From a checkpoint of a small mixture-of-experts model trained on Wikipedia.
Size: width 192, vocabulary 8192.
Experts: 64 experts in each of 8 layers, 2 picks a token, a softmax router.
Below are experts of layer 4 (counted from 0) of a mixture-of-experts language model. Rows are named router (the router's row for the expert), gate (a neuron's input weights, with its number), up (a neuron's input weights, with its number) and show model dimensions 96-127. Each number is 500 + 40 x the weight over its row's rms, rounded and kept within 0 to 999. Numbers have three digits each.
Before each expert's rows: "comes after" lists some tokens at least twice as common just before its tokens as in all text. This comes from a sample of Wikipedia text that the model never trained on. Tokens count by the router's weight.

# expert 31
comes after: ".\n\n", " |\n\n", "\n\n", "\"", ")", ")\n\n"
router:415465575524517522478480454511581510493396452500439442410500456475537504531565519392539513510464
gate0:522511480529472488473516506432513548573593525507449524497469438476492504472428521456553445463535
up0:464506466434543489482528517502519472434447527530506547529481435499477504524509543476549402459462
gate1:471548516427561437528483469472521641517508456539521527488478545500496494515519494476544487502519
up1:598465448524453535499495480489496418527473518507470451544477483493493527551526532504481512567455
gate2:431481546489488545509553493507486468513430493495536554550458537460511540527521525484475556554537
up2:508513452499566416462479518469491503467498550564447490500529448533497479561474454501528421454416
gate3:505484519497528507463508472484585582526460458523443524526463569546519513494506569508511475576511
up3:508440535516496497445495432474527536474475483499450442575469481469471504493560552512507455526489
gate4:483554429395526482471513554490468544490524560514510573499518487526444543475560487509487507503524
up4:550506501538466496516525470532513507559483453506537524480492548480522479578466457508481470530463
gate5:529484523501517483464455474479531586538500525487422574454491438509460404477552451518554540528510
up5:476513498466532437485548448489512518497462507604592463499501530488501493577500542494456509508569
gate6:456540501443481515497534550495572474489533492460449437431466456519503477534519470519573517537499
up6:491526493448483508507520534498471481493506483510489554551525465502522487529530458525490504572461
gate7:463515509569504539547448447479514488468468490535428463443468548528558478548463480447492520592485
up7:589476501467542498467556493478518534523612518438538544544451486500476446448459501522517533394534
gate8:534503523480490567504481434525482451559466521475489517544527557604448547522563499511545457559505
up8:581492528452469494537534479551506518492505541559592542473553541453496466556597547522463567474468
gate9:516439454502511551567506473452417529516552473552553555491520548527497497551507498480460523501479
up9:530475469448509484558484463488457546527553478545590497497519529524500516487555527511441549481544

# expert 60
comes after: " ", " (", "–", ".", " $", "19"
router:476479472514438541457492499457512518523375488485482494436519478518491434500588499396610506537437
gate0:494513543470527464508468512502436482566428511392525481507490549498490474443468462519550530450528
up0:519529553525547470476480518485515537536430486455525531501472519490473453454468506488594555473516
gate1:545486501507502526494507448463506566498426470450436485486545484491472444521482566495543505426469
up1:491565397534444487455508550469398553534489518435456493435529525524459445544585439517573559479470
gate2:494459498448473539590452431461469426538527456544443513449507465522448465551558502513564470546430
up2:524421591484443559555475427468485440501517447535427497424524433458476462500456463504531499543435
gate3:504469530515490420520502512506488529527296554492533496520545547540513527487492593482471510494508
up3:531488556562515409492515505494500443479466585471510496538451522473509496466477498511480576456520
gate4:521507488428565447532561570512490432528486515484535472593536511408527519511583487489495495520515
up4:450518494499568458481594443480552494515565441488553511491503556475548540487488501500474507527517
gate5:440546548546528530468479471508496499490407503462525550405523476470435573528424517504553508436469
up5:548425482429436464522488486504510570544616514560562483616487523526530469434531456494461447476559
gate6:346443471462530467566509521490509493477497480515535542498473502544532540520466507487464514515502
up6:396468521428516544577492484502478555532484478554604554467537494464506472556510507508458525481521
gate7:436487506470530548540445520456550511509436451449480503507511546528508463551473492487580431519511
up7:442437498457531494516508499472546419440473455514525464549471482500476403519526484472578457503535
gate8:542495529547496494494546501448513486474529441443392463457510473474528483478555527494491517527463
up8:455516532520498491478493463575592456487534500501533522557478421461533539525486452476500542459558
gate9:488533542532576455441519512540511479487469515471521466474483474534508589474560566475535506458541
up9:488552428494530616507478459527493517555488529467454482572513454534463525549466600513516482530448

# expert 8
comes after: " |", "|", ";", "-", " Team", " |\n"
router:495481511520468461496499492446567504438438454505433457444487471555604510532529531398551525547479
gate0:497543508522486469567550600511522624564505507502475477599455480565485472489498520496560543580463
up0:507507488471463518429448535504483508442486521545545528601542466492440495508518545524472508426525
gate1:534548459461547474469479529466536475550477473536435458486494582478488496536472560531536485563387
up1:473472534534480496523508536522490463513473506488456509458490454448524462474520544490540503479475
gate2:469549569517491522504480502452485534501533549476478486456446395479491471459527531504536509536472
up2:548553506531580522524501530545607460531482536510557526513449466464483560626498516518475548518500
gate3:532583500597502493480490525460580457470427512477559534552474494523546421533540502528507457518503
up3:558487462457443532474477516486402537493524467469549505522458570416448547485508527522545457480494
gate4:429554496490447493518492542422511552540466473495460534525534494546518429478456432467526571505490
up4:429527422451495416513477507478480570501493503549486525502463529568490452454508580480482444483440
gate5:496488562512517580474582458527510529519517492491514493534538418461517489566480467547494614424572
up5:545447542493511561534568464488552554456488557482485465517459496507543439514499496497519471511521
gate6:498522507525530558482525477459515599501501480520518459523459557449479411461542530470494444599562
up6:566466506522498532432482459478551551453526465538565480450440458499505471450494527489514470482501
gate7:518536455592509498502507477490468468559557516499634562441464483473576469453508433499527492521501
up7:517434578500588500503470452484556505592509564469549463479532472436486528538479522500474456409504
gate8:518521516500536513471504551429444567494500547437535447479462574516522448428567541480509502491495
up8:503482435545523470501489486555451516487441503518600571525492446508535509495438514518432498433552
gate9:514491509467527473521474456561447447549488530528478481526576567521615493573541391489500548445536
up9:407491528451481500492516478494487517553451490531473620526519510429465530460513464508453487490474

# expert 5
comes after: " the", " a", " The", "'s", " and", " of"
router:471481483540451462473481441439509523530479489459530442506531490505589478494599523426512501564460
gate0:454522550456504458520462501387497605500566507504491475545423576574535455501557497494508463514586
up0:488507509436466514481553577551503480441494494489484518477497519509472500488565432491494527445522
gate1:543502481475486458426519510547511547490507498513521520465488565512455505498454483503514511491556
up1:473547470482545506550493455458480525437511456457467502489473497526501475468552520479512465483595
gate2:528522609506544498529497456488510487510515475495503439423543500518494499553531548518461374525531
up2:522505456547486544485488518440536578506508524483545502484534487496559486536419519469513441449493
gate3:619522520559506522502548471552504504551465523534506473467516482500525505501467545489488539528538
up3:516537397545521457476493470518434483514460563484490512441559441498499491534431499483471500522559
gate4:489420569495525512474473558447499493550485521451511492509550564550537526482491546501470536486450
up4:516433569565503544525521539501485424525470550487552501467482541542508506473472507497538495539580
gate5:582440508481560479433487511500487604578493464490476432554524511449510506511450522498452434489455
up5:487535444460470511471494487579461504478502480503526523543429476552480451491500529500482539527457
gate6:513492475467501511515541475529504490516512466440497478485448518542542567447571571493527505461459
up6:513442505560500577469489465486505520480489554538450480442506479496468480488535458486532526486464
gate7:431522560543501433534455552472464506530518535518491473455497463497520504456541481488507537528577
up7:575435408476474495504483510521522442466494482515501536556493509440419508562468488492506515407531
gate8:443502507522537484441473556523536525466533455498548538495493471542509446487444534494486511472470
up8:446510555465477537529525506555438579424554540469520489510487484548447559469376582507453567505506
gate9:515487485456494455503546481461457502512548516521527491455554486480504488556569477529553506517499
up9:437532456505515540578460495489501390490508514505553531534478518486570488474474514484479543511494

# expert 38
comes after: " ", "–", " (", "19", "18", "_{"
router:453468485486493510451503500482556541514378506489437493459487447537525482530573542399581463480475
gate0:525472554571434438539545488449505506448485513453474457454474513472501493459537515451579510465566
up0:538500491498522387464454502471539451546486410460531491471444490500465493478461550534519490487535
gate1:511512501466501445549523528499576398527439545514536477538452451498526534513416481465527487536504
up1:491478469555454430542500531505518420496513525520511459483526521480543569521458454505451465508530
gate2:423514461530507535474617500471502513546507465491530520488504467524517475542596452499478586460532
up2:504504454536536514500543517513498555551484502507504518462496496495564538519606535489416586455517
gate3:565564436508534572491427523525479547493493448505480528466474533489419526498524475508582445544521
up3:519558442473533563492484486501464535513464443494471520506459479561471527483522494511519445564479
gate4:405480540512434488477445452529479500473480520555477522461554486454534492491511517476509528491457
up4:541457542528548451506543448465508503522463497457501490546502534460461489496534502529515531517484
gate5:461513528556501604477543476435480530564456443442517502509497520477496577493479520509524488582471
up5:504535508566477564473540529488524450535529546505422538516508480550504480541499506528510490545542
gate6:475471501529520550482500490461492533521473523491453513506459455501450407497523539488472500483552
up6:541480511501481503541488487539533466434518510506488466460506589508558566490467517514533516549480
gate7:475459531491512463420471476490526504532486533472521511484499497483513462508460549499449518491477
up7:494538516500517450537492514479513486467488472475493492430372515492478467530438535535483522486511
gate8:478489531481457417525467504447491447433439509504548503524418519482486446530443518472551490534546
up8:560418538549470480498572461530474476469512518479492457516568479500519546444532508474464484521556
gate9:507518479578562439414470522411440561532558444464526461504389531496482444497551532497442594488468
up9:533450488397436484602577538561466440545454544537520521490570420540575440467433467507524446489535

# expert 35
comes after: " the", " a", " and", " of", "==", " \""
router:494505523533434508461558476384578482456498472489515457476474523494568528501592457399562535563480
gate0:499509515565539500480564537469524435427499438546440434470476483405552534498477444513513494549517
up0:580542483601495473565508407486530496516457510499578549556561469532487469524470452475514550491527
gate1:579537478485467557501511497516516400459509480518539486498489430566460539459514508530452515544540
up1:568459471495512454521482513475493496416483549500457520420467540479485505430504532518503556486479
gate2:530502482470539498511502467499561438474486544531521479455491491453544504466442509508514495555453
up2:488526435504542443527560471524532443473478576533527488486416486507501514462501502520519457465453
gate3:464527446369513444545498450490432466482550483509515567510487453520539525543529589511483487526547
up3:473504462484542531420453559444534544465485446528537506516594501533424434485498453481506452537497
gate4:530490552543521501467521503440463534483467533491555514487480514544488503591461524494502452540499
up4:494516484503533481479493489560524514522514477455508482542450562489488479466535539518500500515473
gate5:421486557452527419483533542524436511545507465432497556500496512514552521498513506493561465485466
up5:500494513545523541540465526543499484459485494410522516452512518509423544454535560517488551466478
gate6:506495508448524458520547516557533461539441465477528526433460514485548458496461496492475450531556
up6:491476474473544529418564451547569400498516530492548528564476464493493472501594485531401471460431
gate7:449512491527515476563500588486481480496518524529463463480514523417471479522450476529519518517536
up7:544438472524483484500496465471541493460509474553523436518471485550580523551496505443499484484467
gate8:503472544491593501512484508454458473551511556538501508564498416526597511452515498519445497539485
up8:515490546536492496565493458555542570470520509477456502466497449470461452488502546505489571507495
gate9:560481539484506541494548453494616580547528564495573493571480526606565485434521502516483459477530
up9:523434519523534459545471427483515531577499499470451358489436506520453567506540566507477493549491

# expert 37
comes after: " ", " |", " (", ":", " +", " −"
router:450465535497485557450492489460537547538410456510428527456519494503534493527539497388568528554421
gate0:499458475496513497485474496513509509595428501521481498450463488512545479483514485476520576569517
up0:470470462486464482542516584480472564417500485544543490519636477447420564533455450494513486461449
gate1:436432510473476450508573494542537447503457498522490522533474534482453442486544468499466492455510
up1:549502516512530566513475532486457489507533535511498479619475432533549501506525515501550510505493
gate2:488543579509511548500519457500461465511534469435547501549423446488518451515535487514498511424490
up2:518428398532514526517480512554551524456533553505454476483488447472542545536527512479501516594527
gate3:498498463582548526443473472496540457524524491508507505496423506478593453536422596505488497469500
up3:463508444539556455468523521511508492549496541504511528522428470520590450534431531485481473464544
gate4:446503515500507523556514494477505478538520441467463513506498449442530515486516461476590536464504
up4:512504562510512421468553497528567481458529579536574494467505569510581449525439525521457489567512
gate5:516528487448507526570424515434564517516390456505473499428499470522494536519496523496593515529427
up5:514524426527480518431599513467478480438501561537557462582466505476517475460495447487456499475488
gate6:491490459481539420535458402496509396482427553469533495535435487499489506512550516508492487527483
up6:530492503490464475451459495488492553539526538503422501503534502524521465489535550511501508492522
gate7:469568466509514557509446526474607423461466536541476532567496438509506561515562546463547539567525
up7:494523485501460491505491482456468442455457533535466517550522533517550491542546499475501512549467
gate8:499546583479516537536451572526535484488507441492515462499548590452479506531469508459553505510479
up8:440542479427570485512506521513505599521489471486463487528437517515453550527504519505592536484499
gate9:526515517542494499496610486479523506526489491496435506503552480494499411465604450480463525489513
up9:505555485504476519556425537532493479475535494519550502447489531518509560560455504499534479446520

# expert 30
comes after: " \"", " a", " the", "==", " (", " and"
router:512516468479423490469524522464537520515481514511473484440497499512558465536518526406583532539486
gate0:489554555518518462488531425514485476457500436511530451483518497500553418483452537483485510475512
up0:514462493400502481488508593550521582474463473507497489409470480480514491500492515473530529487499
gate1:531556521556565491566476520476491541503511510444403421581483533517503507564518496497505524572488
up1:495527482480458512547452449521589527476478599531538554475550550602504491434529509468544500572518
gate2:493501503574553533526456471469507526474509519465485469469487532461428517495520418503534515525457
up2:533462521411462508508548507496437464520473554541523514513538490491478484450495524489476495501554
gate3:482549475478540491473567514493524493525483570546550532530509524480519496540503472471477572523532
up3:471468590458511467481475527470462444531453531532500520562441551478422468547546518478543517474482
gate4:510498441471444552538422483496551572524529501417457477481483538496446423468495493538469502487521
up4:484512562476497538543443531526502529484486535439491501462509480495429499408465600504495571549524
gate5:480461484501418459534514461479519495492523519492499452478434467482484504499456436519452479549474
up5:459489524499464488550525496504505586545529584489531536506497543518502480549500425510485510538429
gate6:496467468523504498601532439501562400500507491551592511440481454495486512510442491516455453479453
up6:481425492543512483510523440446497437487490574550460536467500448460443502500491441485501476555479
gate7:517533503470479550441450461540498457521412554562463520452588521515478495538558485504463431477514
up7:449492520564502532532478559476507516509549426462596469521524519510492533535463461511444556547512
gate8:527458558547504435456489537522506572466506416458464513470482470483531508483490607456482564502491
up8:550522491509470507502597529534550520545509526554577498582477535494524436520403513503495493439512
gate9:502524513446654484530468532432441529568480546478516467494442526512496522525476462499438534539578
up9:470538500516545489531546562450482512507529566472495579443475517492526514480436403503499512566536

# expert 32
comes after: " the", " of", " a", " and", "'s", " for"
router:448498460486416437488511496505518508558393517473504451475463458471506477496555480433578529513508
gate0:422534476521518558443386403495547555513527500520450562534534465523411478483529555506542514469496
up0:504459516465437460524505460462445552461494519495551449544448558416541449573549459496433522554504
gate1:498486565494461461479522544495442501515480542423507464525519559522486498424472540514529531509550
up1:443467516539513440441468538497464494475485418564484511536509573542497502461535445485529401561506
gate2:513468494535368499510496498473508459512484479528528502501464531480486445492565490475521421565511
up2:517489469497399503480540538512481451557577576546517522554484535491493500548525474511500437569505
gate3:498564497489430513521533500476486488506526431517464446508489517562493478476453539490532469524478
up3:530526536518482513456458470527459512523544458558492499564517450534527596603526522526470492446520
gate4:474509517529486479444474504482538483479430583449498589467562519523503471526503518510498536542532
up4:450525551461536466487471561492444528476415524512505533488535431481463526467461520512497501494503
gate5:494440521499512496415507487523466508528475430448510503468493506488453503501497576494491535450483
up5:507542458570487491563474538490541494501532551512551500518470523475511526534523430481523493466475
gate6:437571505520541458518504495499457485454596491485502562523527502563551474474486524505515556474517
up6:502456523477474482491479505450586446473441554547464458498459509503503568511474470486535410441530
gate7:475516456517533491433481492478471497531502467524501432465496530487508469445413503512488507490538
up7:501501491502448525481546509494489473491462507556518532433542496562461451512510468512507538464461
gate8:629523476462519477481561488496496548529492536556524530481461531560564582596469514494519522510528
up8:527525462520494481515531492558410512541456541484496486492455500517520554574425535504558464424510
gate9:518507521523433380453492588473491486456447475453516572513399504515552500541487449489503441515531
up9:526559496474541441420481559452528517416451491466435467450424522563567523538510495474561461518529

# expert 28
comes after: "20", "19", "0", " |", "1", " |\n"
router:492467495544469496499536502504536491505422487500466492488495494515570458501508540356577468495497
gate0:464519445532416485486514515533525483520502461519450521464414377504510480536468548501537521472502
up0:476481477535554483482534485510503492551552532466494458476506541546476480528512515505517429548524
gate1:493520519580494550553509532527506560494484534493480505507517535477454488547473487463522528536453
up1:446506544578529532474588431491472525526518486479513492533506522520472452405516474499504496456512
gate2:475499461478524473533505486444537538510442432491521494518513499532478520526502486468512509462437
up2:483509501498454446471547513533465484532475511463475481496501450479515548528513433501533505516455
gate3:559535446546630438535427490511451496477485488437494489543499474439495476519478525485492514471437
up3:541516496478539449505506486506483504555475510496538596591492473434533418501508486489453527507486
gate4:426485473544542473546477488493499478480531432539369416427495508490556414531450500486572459431474
up4:497413509571564544442534539482509525448498482505429458493517562435650481478479456488502524486532
gate5:504554479543460508517578487473512505588471562531527522423440493549511499464484519478538466497493
up5:478429514459500483544438502508493467518522488501456489499533461528542490565481484498444533530508
gate6:528474471473552468587579551502564509518427529567515481528431510511524504528456506473540463492493
up6:511582449504461459494569495500451452436526537489484538594531469571434535471531525505420502496500
gate7:551469490508463505566523500522472482566530523509608468509447520428513566523489565469461471498461
up7:469509533530472571485470510487432474536522467425556559498517484468520507429486575501452494532506
gate8:518480534485533521504597552489492475505532525569447513466523475440562491470531520495428534531541
up8:518479499526432533519478495540511476559488471467527519522518508471501552543468441501504527555407
gate9:541451471484541553530529532430517472551516478465463520482477538538545479571496481481548534569532
up9:495466440478432430499484497467444495502495377483493480508556459478464498496523490510511557384444

# expert 44
comes after: " of", " in", " as", ".", " to", " on"
router:434433471534465453496493484490504525533406510477468457480474511494511491507532503440503506577491
gate0:525551476501557481518581508489533518509499548517440526447465510557529547569480491488513562478499
up0:473489476549432513461470484523535538521460519454504469527523527484494512472460470505529491540503
gate1:483539444484531523453415498514481499531523507513529424485448499537538569553455499488485484507502
up1:474484491516543489499465514521506497507439515477447475546525476520508464453547452489529553498459
gate2:491474512471503495503485535510547511488475465467465618523512543448450608523487502510479482546463
up2:511430462501499402499550496499457527479543532547492535538520491489485504555514508498510559501528
gate3:476548540445515529511518535449516491476492567502546472543450492512510459506492531534500444420565
up3:523497508472521497532562536491492446545538527524481500539416526469463493486510512532470485475544
gate4:546518518534525479502513525512481571579498523525510410526457519466485514480460584557430529519503
up4:532504485571520499505526581486512583581495523494493414504481507487511496476426596541465480508479
gate5:584539456428559485510557455457491542464498471483464472476515524545496425476498502502487486526463
up5:507488490457573479502499512533453551441530499486489525453465532518474452495527554496460467537539
gate6:459532473500499483527514537479506515510509507509504537501530449429505552522496543512481494545463
up6:484463535486480473540545588498538521492524529547473550551454563448535341538497529479485514510442
gate7:499447521449429544496480545500524528522548472504520561469514563487492515491514483485507390465498
up7:489563502585525473532499475467494501459443461459470456510493452540527483543490483495568567469532
gate8:436471485553542539516420509498517534502535549460518418437477470487516537550473512483508551468518
up8:450461418543475515508556468510499511548459494454532493522532470558511456497493460506476535437472
gate9:545460472484555504435464462527579495505491553512532562469491517473499453484472468484529445427454
up9:454516481530500532481589525511498498464558486521514584458515517492487565489531424497524547412512

# expert 14
comes after: " the", " and", " a", " to", "'s", " was"
router:513490477549458508456479465406531522484520497507575489469463492514568489479597528375565540579487
gate0:506510506454637522524546473530491518440465509542466529465499533470478481511513519475493481443498
up0:502478486498443513464541508575552461518510520452491456521511559583532535538487454518479438476506
gate1:503610549429524504498520503562496513575533503467482529452506484545557519627503476488519500510496
up1:468520484537541431518514532506520528532560545574491462461464455522543460518392498485523449582500
gate2:471545495509478481484475533457493470555483466419564548462480489498411603436477480535549528438523
up2:538543520483486491565591438447573536466520580519484482496503560446506541442488412499513465548464
gate3:486506499482484511579556461462521562495510584487510486522516532562464489500476555505510484579533
up3:522489512532461508511538532491497536577473498478513514510559566484432543491487441499534485488486
gate4:445514477470499489467488471549526540499532500500497533445503526483510487490422485528517481520452
up4:449520414451552551487506486573544594503547565426461547427504505493502523609513486524525525523427
gate5:531572457519424494434484540503390534471488467504510492467457471513496534490459475512484503518547
up5:476462453472401525560599509512535552595500481515511499473464491543566547497507509491514572464493
gate6:580484499447579492454527514451473442510496531537572544535473484490508489540538553541466560493511
up6:509540494529415505511465512545487541462469425479522564480431465521433473508538509523569497517543
gate7:463535508535451479519480420512369463488469491466522495529566507523488544449516536551514488524512
up7:566421505466538538495560522570499465519494550490520478501514492388475462510481545471446536478460
gate8:544444550458541499493540469508473428429489489525439463446510467542461534564523550508511525465496
up8:558494571472535491564604499501524442472536431489449487491567433549511510540579558516477530516555
gate9:475439515483472520436615442511559446486538446528499486597487530451522526578488574484491494445436
up9:505528509436515517444509545417445485481515429458464554567490473461562442562540417480516478532379

# expert 57
comes after: "\n", ")\n", " |\n", "-", ";\n", ".\n"
router:477510477550467528505471500479562531491490503397509508511453453511601517534528509391604491560464
gate0:537478519498482476474517513476502465482496600505518520497475488498547482463515498501411506493452
up0:500525459490432476413552520507502463575501576461570498486468460487596461428488526479504548519512
gate1:471520479518484552526536522550444464507461566429532563471462544447538457478492478480433480517514
up1:541500497375484459472485504504465543518475505450512500564499465507539443489455498518488473417507
gate2:446488512500523460502518482474518503505467520500508482457489501528502551556441444508525489563485
up2:511558502508528531543554480507452479545539431513507541514500491567452445445551551506470497417530
gate3:543500477550472598548488521467561466531520565521522536582530525497527463524485523495524444502491
up3:442507453506521571553495505521500479433519471546490477587486415473518523510498452513471392475455
gate4:575488500580465539531517541498541471450492537483496444469467516561544461482495478511499498480545
up4:428469519435514534542511476477457495477443534450451486544498439514500511557531531529536541510463
gate5:500534476543523485439498493520532566520450578452521501551505492503476515465501468463605441491521
up5:471456458508456516523514466507422427407548529520522475459491559520568453515447492527439485513514
gate6:518538486444547435489489532533528549569486512514581533533488467514431553478473441519466469517558
up6:494515428571460525456523478445480509474478510472478493469500557547477548505434476486547397462483
gate7:432452470513556487555520476521512481472451526500527452529545512553379543508527527510477450519495
up7:459508481498556443562495494505541518549513481558517478484491573535439482518562478515479453400507
gate8:543539536408550511503514463443474489458515474556499461475467450479502558541494431467474479464486
up8:479463524445538447508534436493514424483506450482548465583455450431499487541500461501451498559495
gate9:577510420568561508543506539446444573474540443485508508545459564445482471507559490535438502463496
up9:433494499451460515493494550524495521501508552460448474455511480492583476425506435496520536586532

# expert 13
comes after: " |", "|", ";", ":", " /", " District"
router:433428482547502495513487497453548513510468478473487464442543504439531476522524515337626501501466
gate0:499488466539473511509496478536517444562511511484515496437496545544504467414589537475467501482507
up0:527504562481504508481535459520492508453476496497464494563468534495502471560454475510476497476433
gate1:485555482509492479501493544495546471482489460490515470477504539593544465496489560496530490412546
up1:491508478477565518461522499543472528479445493526491530483490505464462483537468462513491550486425
gate2:517482406431493460532522486413556564484495460481466475525542506473547464549550498506523525461546
up2:489540557507509575494451513534461451565507528405528480524401467520467477466447565505549484558466
gate3:536545508503535491538548520507452559512472542444510498468550569511517543442512443502468433583394
up3:440437466506522507492476562497533470500485562563498498571447480511489402512475490496486531488495
gate4:401496502557495482496490520554434521547506433508465447481430523500510472494496492492448521511504
up4:450509495530448485435453517508479469555501385501461458493458479529513454488514559495494477495486
gate5:447562470441519566473438480497478537487502522414476505570503481551486483503507475502513539493518
up5:508442567527551501526564462532565494517525545577497471427432551538522455529533566454471457525556
gate6:463524524552514446532524501565464494587523493450564478521411430504500476507502445495440472500509
up6:473521519501492483547475417470595480492479482564558533456520520458491546535467521480526490523496
gate7:535546570505553471558560470517537499505483459584495499446485493499453558573599541480503568513516
up7:494523518510490472524549561390539462428495411440480442497535527487517473488492482517506476459517
gate8:505501479502484596442432473499487485490458509471458462464430473498486507483542509480510506538485
up8:538477471467502458544573453519459549477429513507594517467527522458470522500509500480474447497438
gate9:495508439445516537495453469505517511491501433446569481541550487520495436518535536477527534471487
up9:494520492568476530448461484474500565563521544486420533532527407493510524528544459506570553565497

# expert 22
comes after: " the", " a", " for", " first", " two", " age"
router:526449472497502442462543416400540491528392506503512468522525516443554478458540554414537498552468
gate0:538439484464514441545541452472510464513438484489474400564534475489469484587490432516529429479509
up0:520488502500495546384503492504497464560496480521485472577475444546589475452439495499515447562558
gate1:484579516459520592490536471474493471414468486525570536468546491490442494529541512521493538503545
up1:487483471432505500474458449498556466605507473452542530479481554554481453457560555515457507546438
gate2:481567420585524452505456476478566585514435459488534539482494500542476460486537515510466586600485
up2:587421482448491482533523472454496434477520475512479460497474472445504525536464478494534493440547
gate3:457481527495518450533484478503462498535525554500532551451451552536470504471506497517524517434447
up3:464465507485484486430487538418478447522514558454544512504464531480507495465535507504544526433421
gate4:506470521518533499458487501485475496493477433484504476496510544502494478500533501511473614526444
up4:481467499520509443524521543439506528551522486458498499543494561443497365543499479505478502488525
gate5:479487499427538483481535531469510490428516464467470461523479480501539503545485490501517559490523
up5:567411491502533552555517484473502397459489462547473465474465585478510472484475428528448492515585
gate6:481483517519486490462496594420564505497574520479525496484501483532437480470490521504483535552549
up6:543507513448498502482477486542486477507452484518437489518449489512558527522486496488512435455532
gate7:542552516504551473491460478430499465469498473506534488469508482465499560520432536512491540515464
up7:545525515466546497452500513470466492462473495474536485484559471437475501487445517536464573529488
gate8:479541494522471545544482514512471511499553488480497539481564495533473475547518542485453496500469
up8:482473575432471561500493468462560526472518474499453467483484461433498480546492408473540468436595
gate9:544490572484490541581570594495485488561453544447468477522484503392441483472484498494504522529522
up9:516540516509476486506468464506453477439622538505495520532508481551504568521475446529448439557514

# expert 6
comes after: " (", "\n", ":", "-", "″W", "″E"
router:459465502555438495507472542495581574527441486512512428485489518532529440572501504352570441502492
gate0:517526499515516520475555530441536512422475579495523524442478522479507479442534471538496461507479
up0:522572468581481542471495479526510565472483507427500536550560542442505496544555488494494520535506
gate1:471566519507471480469461537499527578531465515515480489480412579506520523499466476486611468497484
up1:537449400490512490439511513516511520462465455605486447467505460485480555544501489514432492505523
gate2:460498487403540499513486495500442499529511500441521525538530438445521589450507559488511513448400
up2:448481494531422508430503538527515493428514468487486452479432509502454524561485398498480503451454
gate3:521557461512595487506494455493456555485510530529497544574532454471511505530538519506458457510483
up3:535453472539555452519558456587536482543434436508509586488472463559512540625522441476464508476564
gate4:520501495430422448478469422476471517476556461538510448443531447498501541502446515494539550428549
up4:436511515506517502454498565555485467481452547490515510497465501488502530493506491497452486532499
gate5:502533497524485568491485506513468487500504516563458456518510529544505472560546524485483501491449
up5:500594501525408516520501440495500531521494476433498520533466488588528489507542540478616518523483
gate6:478440464554504409538481481510578503475522526480518523505453516468499470574506515495517468534483
up6:497447477539489470523507430496431480461461506491487544493550493479493503457482469518489515443479
gate7:537482540550428484528491509506525525521534431523501416540533482491528563515583610477508472492488
up7:460503499438438527432440532513467555480567509489512571502405447500514459508443522506522560464481
gate8:466496520464507501492461418529427491515440526415488508474502467570509521496424454516575475468495
up8:475519498506563506434537561467549457513551559546523456626506530516482561454525513485579562484516
gate9:542399525507491532450556550510486480460493445542452452548456503508459449513499469521510501472485
up9:426475512500561490515497545482489457506530429440466588558529446504480551498544545505495506453495